From a checkpoint of a small mixture-of-experts model trained on Wikipedia: 352 SwiGLU neurons an expert, 1 pick a token.
Below are experts of layer 7 (counted from 0) of a mixture-of-experts language model. Rows are named router (the router's row for the expert), gate (a neuron's input weights, with its number), up (a neuron's input weights, with its number), down (a neuron's output weights, with its number) and show model dimensions 0-255. Each number is 50 + 12 x the weight over its row's rms, rounded and kept within 0 to 99.
Before each expert's rows: "raises" lists some tokens whose logits its average output raises strongly, later layers aside; "comes after" lists some tokens at least twice as common just before its tokens as in all text. This comes from a sample of Wikipedia text that the model never trained on. Tokens count by the router's weight.

# expert 0
raises: "a", "al", "e", "in", "ad", "ar"
comes after: " K", "-", " the", " S", " of", " in"
router:58 37 54 49 27 56 30 16 61 38 54 55 59 68 56 73 51 53 69 51 56 46 63 27 54 53 39 60 40 34 66 44 63 47 45 31 71 26 55 45 53 60 51 26 68 35 61 33 40 44 53 50 67 51 54 61 84 68 60 24 60 59 40 50 47 20 38 56 35 74 68 39 44 57 46 38 52 47 28 62 38 52 40 65 59 57 42 25 45 46 60 68 64 46 54 49 45 40 39 68 44 32 47 47 58 57 58 57 48 52 65 72 53 49 37 38 66 56 21 53 54 57 39 66 45 49 46 34 28 57 48 29 33 49 56 44 50 50 32 57 50 55 63 51 55 27 59 60 39 64 49 32 29 55 39 53 53 45 47 36 44 31 42 60 38 48 43 39 52 69 62 58 52 46 58 47 52 50 47 51 64 28 48 56 47 49 42 50 69 41 71 39 49 59 64 52 58 42 65 42 53 61 41 56 55 66 44 26 41 41 47 51 54 40 55 55 43 36 53 50 66 49 53 25 70 47 43 35 69 86 68 38 51 39 62 36 73 50 50 50 37 54 40 55 50 48 34 58 46 48 38 55 62 48 48 60
gate0:60 65 81 62 47 38 54 55 54 63 21 52 49 62 56 59 40 63 55 69 53 32 61 28 64 56 57 61 67 70 34 37 60 27 50 56 51 45 41 43 49 39 36 43 41 45 46 54 48 61 40 59 47 55 51 48 62 41 46 27 66 55 65 71 57 28 74 43 45 70 59 52 56 35 40 69 51 57 62 37 61 34 52 59 40 51 36 40 60 26 30 49 47 63 50 83 72 42 31 38 63 57 48 46 34 37 51 31 58 67 41 35 57 41 50 41 38 67 55 42 52 37 45 52 40 40 54 54 47 41 56 61 37 63 45 62 41 41 26 59 29 49 52 39 42 47 50 61 35 34 50 33 54 51 43 57 55 77 65 63 57 50 26 62 50 62 49 33 50 49 36 40 37 73 53 49 83 42 65 45 68 37 63 33 34 44 65 38 49 44 62 44 47 62 67 46 60 43 57 57 51 53 65 53 59 41 41 56 32 70 67 59 54 55 32 56 40 61 56 48 62 68 47 64 46 59 59 66 78 41 60 54 56 45 58 40 55 68 32 47 53 52 41 53 54 61 42 70 65 64 60 69 42 42 52 42
up0:44 65 59 45 49 26 42 49 57 32 48 56 40 46 48 78 43 33 47 82 61 45 70 36 25 47 46 56 50 53 60 36 68 70 48 79 49 44 52 55 54 43 60 58 47 56 44 62 80 62 66 41 52 40 39 62 45 73 38 30 61 49 43 50 32 40 49 66 58 40 71 38 58 38 41 36 54 33 54 55 42 46 61 53 50 71 27 56 90 36 41 53 61 26 35 64 72 47 40 56 57 54 51 42 37 46 56 26 72 42 60 35 42 51 40 35 65 88 48 39 47 37 43 45 48 43 44 39 41 48 59 42 61 62 51 38 56 46 48 67 57 40 63 67 39 47 52 61 48 54 49 36 61 45 36 47 33 49 52 56 62 24 53 54 62 45 50 50 36 33 46 72 53 61 30 50 55 39 55 51 65 39 57 65 51 38 57 30 52 42 42 36 47 45 46 50 47 35 46 59 48 66 38 57 40 45 55 60 36 44 51 60 48 71 40 78 37 35 33 56 70 57 56 60 67 63 51 54 55 59 56 86 65 56 43 51 57 37 59 49 36 64 60 42 53 50 49 66 42 62 53 59 40 55 46 60
down0:67 37 35 35 60 52 42 38 61 32 44 52 58 43 32 60 36 55 75 51 58 37 53 60 51 68 55 52 55 79 40 40 60 51 51 63 34 18 65 45 39 50 51 38 28 46 16 49 45 41 68 36 39 47 46 39 55 45 58 42 38 31 73 51 43 63 55 47 44 75 33 57 65 56 48 52 44 47 49 69 55 46 39 53 56 58 58 51 49 49 60 59 53 50 32 55 51 43 50 58 36 52 46 56 42 68 42 48 59 51 48 43 48 55 52 60 50 61 43 47 50 67 54 58 53 42 46 45 53 65 49 63 58 45 61 41 42 41 61 41 51 66 40 50 67 57 57 34 47 58 57 47 68 37 52 57 38 48 49 61 57 49 65 56 41 65 48 91 37 58 59 45 59 55 26 37 50 59 76 51 66 45 40 57 37 59 66 58 23 47 54 51 43 38 49 39 55 54 51 47 34 54 40 83 38 68 65 72 51 43 48 48 51 65 76 63 45 51 88 48 36 49 60 58 43 46 51 17 41 54 54 38 87 44 47 84 38 56 39 54 52 47 35 35 44 49 42 53 48 58 35 47 79 30 32 49

# expert 22
raises: "o", "i", "a", "e", "ar", "l"
comes after: " B", " T", " H", " M", " A", " O"
router:43 65 50 38 23 63 56 28 47 43 51 47 53 70 29 34 34 42 49 49 59 44 46 51 32 38 27 64 63 39 29 72 57 56 32 43 66 32 37 63 38 37 33 42 56 28 55 42 42 65 54 19 75 66 37 38 67 40 72 52 47 57 42 59 53 47 42 39 47 54 41 49 67 50 49 47 58 71 49 44 47 70 43 52 40 50 55 38 53 43 41 48 42 34 36 22 69 45 62 46 62 67 62 44 44 55 47 56 24 44 44 68 65 40 27 40 52 54 41 40 75 43 51 68 49 68 58 37 40 48 50 47 28 29 52 34 33 49 61 56 52 46 67 51 35 62 54 62 57 69 47 25 28 37 64 43 45 46 38 48 50 29 48 53 17 51 18 40 41 69 28 57 44 48 40 55 49 44 49 39 55 32 47 58 49 42 48 46 43 63 43 59 57 77 68 44 59 46 69 55 53 47 59 46 34 54 43 36 52 51 52 62 23 49 58 57 56 42 70 48 66 39 37 56 44 53 55 43 51 39 45 55 59 51 55 49 59 56 45 38 62 34 66 32 44 58 39 58 49 70 55 49 62 49 47 52
gate0:62 70 40 53 31 37 38 95 21 60 45 73 42 61 70 74 54 59 72 49 45 40 41 53 41 43 39 43 56 38 48 55 71 61 63 33 47 42 56 52 32 34 68 57 51 49 43 34 54 62 61 46 54 70 57 74 58 37 59 43 60 62 68 39 51 46 45 42 44 58 52 43 50 30 47 63 46 43 61 46 76 40 36 52 43 39 50 48 63 54 42 50 57 45 54 46 44 63 60 44 49 61 59 42 69 59 61 46 51 48 49 59 43 17 53 44 37 63 68 62 39 41 50 52 52 49 33 51 54 46 56 42 54 35 41 36 46 41 62 47 33 83 48 76 56 70 58 50 56 48 62 53 51 54 53 38 60 38 54 46 45 56 53 34 53 52 36 77 42 28 45 43 52 51 84 66 33 27 51 53 60 53 43 51 62 47 50 57 24 42 39 68 51 58 44 68 58 50 69 42 39 55 34 83 50 43 51 45 68 54 48 59 45 50 51 75 60 55 62 57 42 60 55 50 36 36 41 38 63 42 25 56 43 52 46 62 46 57 68 36 58 31 70 30 45 49 41 41 47 43 49 68 62 57 33 47
up0:40 28 41 66 39 57 46 51 48 52 59 45 27 70 60 41 46 43 52 49 37 49 53 60 61 68 75 63 48 65 56 39 47 50 52 55 51 56 27 48 39 53 48 34 43 60 46 54 46 62 46 47 75 56 51 53 47 65 39 71 59 55 35 56 55 50 34 58 42 37 45 56 56 68 33 44 44 46 57 40 59 30 45 38 47 66 35 52 45 58 64 54 62 52 47 44 42 50 25 62 56 34 27 49 26 35 48 54 59 54 70 33 77 64 48 44 66 36 39 46 33 46 57 59 31 55 49 62 37 36 53 41 80 53 35 52 62 73 52 51 53 35 44 53 59 14 30 44 63 63 66 60 51 32 61 55 51 55 50 40 51 57 48 42 35 43 53 46 66 54 46 52 46 44 50 44 57 61 67 54 33 60 57 62 33 33 37 50 63 24 47 39 70 74 44 34 38 50 62 43 66 61 38 54 39 48 38 58 41 76 44 54 68 55 31 49 32 39 29 50 57 40 61 77 45 73 55 57 44 69 56 46 32 52 49 56 70 37 43 73 45 53 38 53 36 66 61 73 61 76 39 48 65 48 64 43
down0:55 58 39 55 48 39 55 29 61 65 62 59 46 47 45 45 45 42 59 63 42 49 47 69 65 52 41 44 56 39 38 55 39 49 59 40 73 51 32 67 67 29 25 50 61 57 32 60 45 64 35 76 43 33 47 41 27 50 76 70 59 58 39 16 40 50 50 46 60 53 55 72 52 43 43 62 44 55 49 42 51 55 58 45 32 53 24 43 42 42 49 45 47 58 29 36 49 68 48 44 70 53 41 48 68 48 55 67 43 60 50 47 64 50 41 58 44 45 56 45 49 63 45 60 40 54 46 54 35 55 50 49 14 47 39 56 52 33 44 41 29 46 33 39 40 59 56 37 35 60 67 28 39 48 68 62 47 46 57 45 69 55 35 43 46 62 44 40 42 52 47 48 40 62 34 55 52 44 71 38 44 43 33 47 57 61 56 83 54 59 39 59 31 58 53 49 41 53 85 44 49 57 40 44 57 51 44 59 35 68 56 55 50 54 31 60 54 50 47 41 42 26 27 40 65 64 36 52 44 57 28 45 63 48 39 36 33 64 61 70 39 42 31 41 90 38 50 52 45 62 46 63 45 52 23 47

# expert 24
raises: "20", "1", "19", "2"
comes after: ",", " in", "|", " the", " October", " August"
router:43 30 44 32 48 35 48 51 63 38 28 58 42 44 29 42 56 70 47 44 47 55 57 52 35 34 46 67 42 33 33 41 50 52 48 57 41 47 47 45 38 54 30 33 60 46 62 52 60 48 58 29 52 40 29 65 40 67 67 29 53 47 27 58 45 38 43 54 49 83 53 63 50 47 26 48 41 52 35 43 42 62 51 61 62 75 25 35 57 68 54 54 34 68 52 28 61 55 35 69 52 44 59 34 52 43 48 59 63 48 61 48 64 21 38 49 53 51 43 65 50 46 48 67 57 61 53 45 53 53 63 27 37 51 34 17 38 47 49 60 55 47 53 56 75 44 24 45 47 66 56 42 38 58 48 56 55 49 71 53 49 26 49 59 59 43 64 18 54 58 46 68 28 44 48 56 60 50 53 44 55 50 80 68 55 51 65 46 46 52 37 49 49 37 71 34 51 62 56 58 45 66 72 47 51 70 74 50 60 29 51 33 37 43 68 42 31 48 56 63 57 45 34 58 54 40 42 48 41 71 57 42 65 48 51 49 38 67 56 53 62 35 67 45 43 47 26 48 44 45 38 64 60 44 45 46
gate0:44 40 48 42 63 31 61 50 57 56 47 48 31 42 50 53 34 65 42 49 32 68 31 39 47 42 47 28 55 62 49 44 52 44 28 51 37 57 40 51 61 48 63 57 48 29 60 67 56 40 33 49 68 46 46 53 56 30 36 60 34 40 71 53 52 35 69 57 74 62 68 55 35 47 43 48 64 52 40 46 36 69 55 46 20 60 43 27 38 46 60 59 69 34 69 50 42 50 41 69 33 43 42 40 50 30 40 35 47 46 48 48 43 33 48 44 57 49 48 39 50 66 69 55 41 56 56 11 54 59 54 43 53 62 56 40 51 70 47 57 50 58 53 57 61 57 42 58 45 56 56 67 44 38 69 74 64 67 62 37 51 59 49 38 53 32 47 39 57 43 67 47 38 53 41 47 60 45 74 69 69 43 40 33 40 65 51 56 26 52 49 58 63 32 52 42 66 42 35 42 19 66 71 47 50 39 49 38 36 56 54 49 47 51 70 51 45 38 33 42 45 19 49 42 63 74 54 51 62 63 49 52 57 36 33 58 63 74 46 39 37 78 66 43 56 44 37 54 37 51 54 31 34 49 40 61
up0:34 51 31 54 43 69 60 40 71 44 67 53 55 57 61 32 56 42 43 38 54 31 34 57 45 39 42 67 55 36 59 53 71 56 53 49 67 50 62 66 47 43 54 46 51 67 48 60 69 42 45 61 53 58 36 51 76 50 50 67 33 49 70 53 49 59 45 58 46 42 45 19 83 59 53 39 47 60 52 38 43 61 44 36 45 41 47 35 72 46 51 63 56 54 45 58 41 47 48 54 70 49 49 38 66 46 38 61 57 58 50 46 59 44 41 55 68 38 54 50 41 43 39 71 45 33 73 43 34 48 49 68 52 47 53 37 42 45 16 44 54 61 42 48 34 55 61 49 54 64 44 54 52 44 42 47 31 65 40 16 50 40 45 26 40 51 56 52 57 65 48 43 54 36 41 57 73 35 38 52 40 58 33 63 34 41 64 48 57 62 18 56 57 70 59 76 52 56 42 47 39 29 42 51 30 58 54 57 50 81 56 73 64 32 50 36 62 43 43 62 65 44 51 55 60 58 52 68 73 23 49 68 60 46 62 27 54 38 49 64 50 29 34 57 52 46 50 45 63 42 46 46 60 50 60 75
down0:51 50 55 35 46 26 18 59 37 43 26 51 47 18 65 65 66 63 38 50 39 48 42 47 54 43 45 31 23 53 43 35 54 43 44 46 52 30 41 59 57 44 35 51 73 00 54 46 48 49 64 54 47 45 45 61 61 31 32 57 67 35 48 36 65 56 59 59 25 52 56 57 32 60 51 59 49 66 55 56 60 55 57 68 44 57 74 70 39 59 55 57 49 52 48 58 44 68 43 42 42 35 42 40 53 54 50 56 72 64 78 54 25 53 32 65 29 60 49 54 54 60 58 48 45 72 55 53 51 54 53 67 54 47 57 56 57 39 53 32 48 49 71 66 56 38 50 44 78 30 54 32 49 48 57 39 50 44 49 62 37 53 47 56 44 54 38 46 45 47 46 56 57 51 49 62 29 46 49 70 69 55 43 44 67 42 61 36 50 59 50 32 38 48 38 45 54 32 35 66 40 69 58 57 54 50 40 51 42 39 52 34 39 57 37 69 53 53 40 53 55 48 45 58 63 57 46 53 35 44 50 41 42 58 52 54 36 48 24 21 43 55 37 54 69 42 59 63 56 40 52 42 66 52 55 52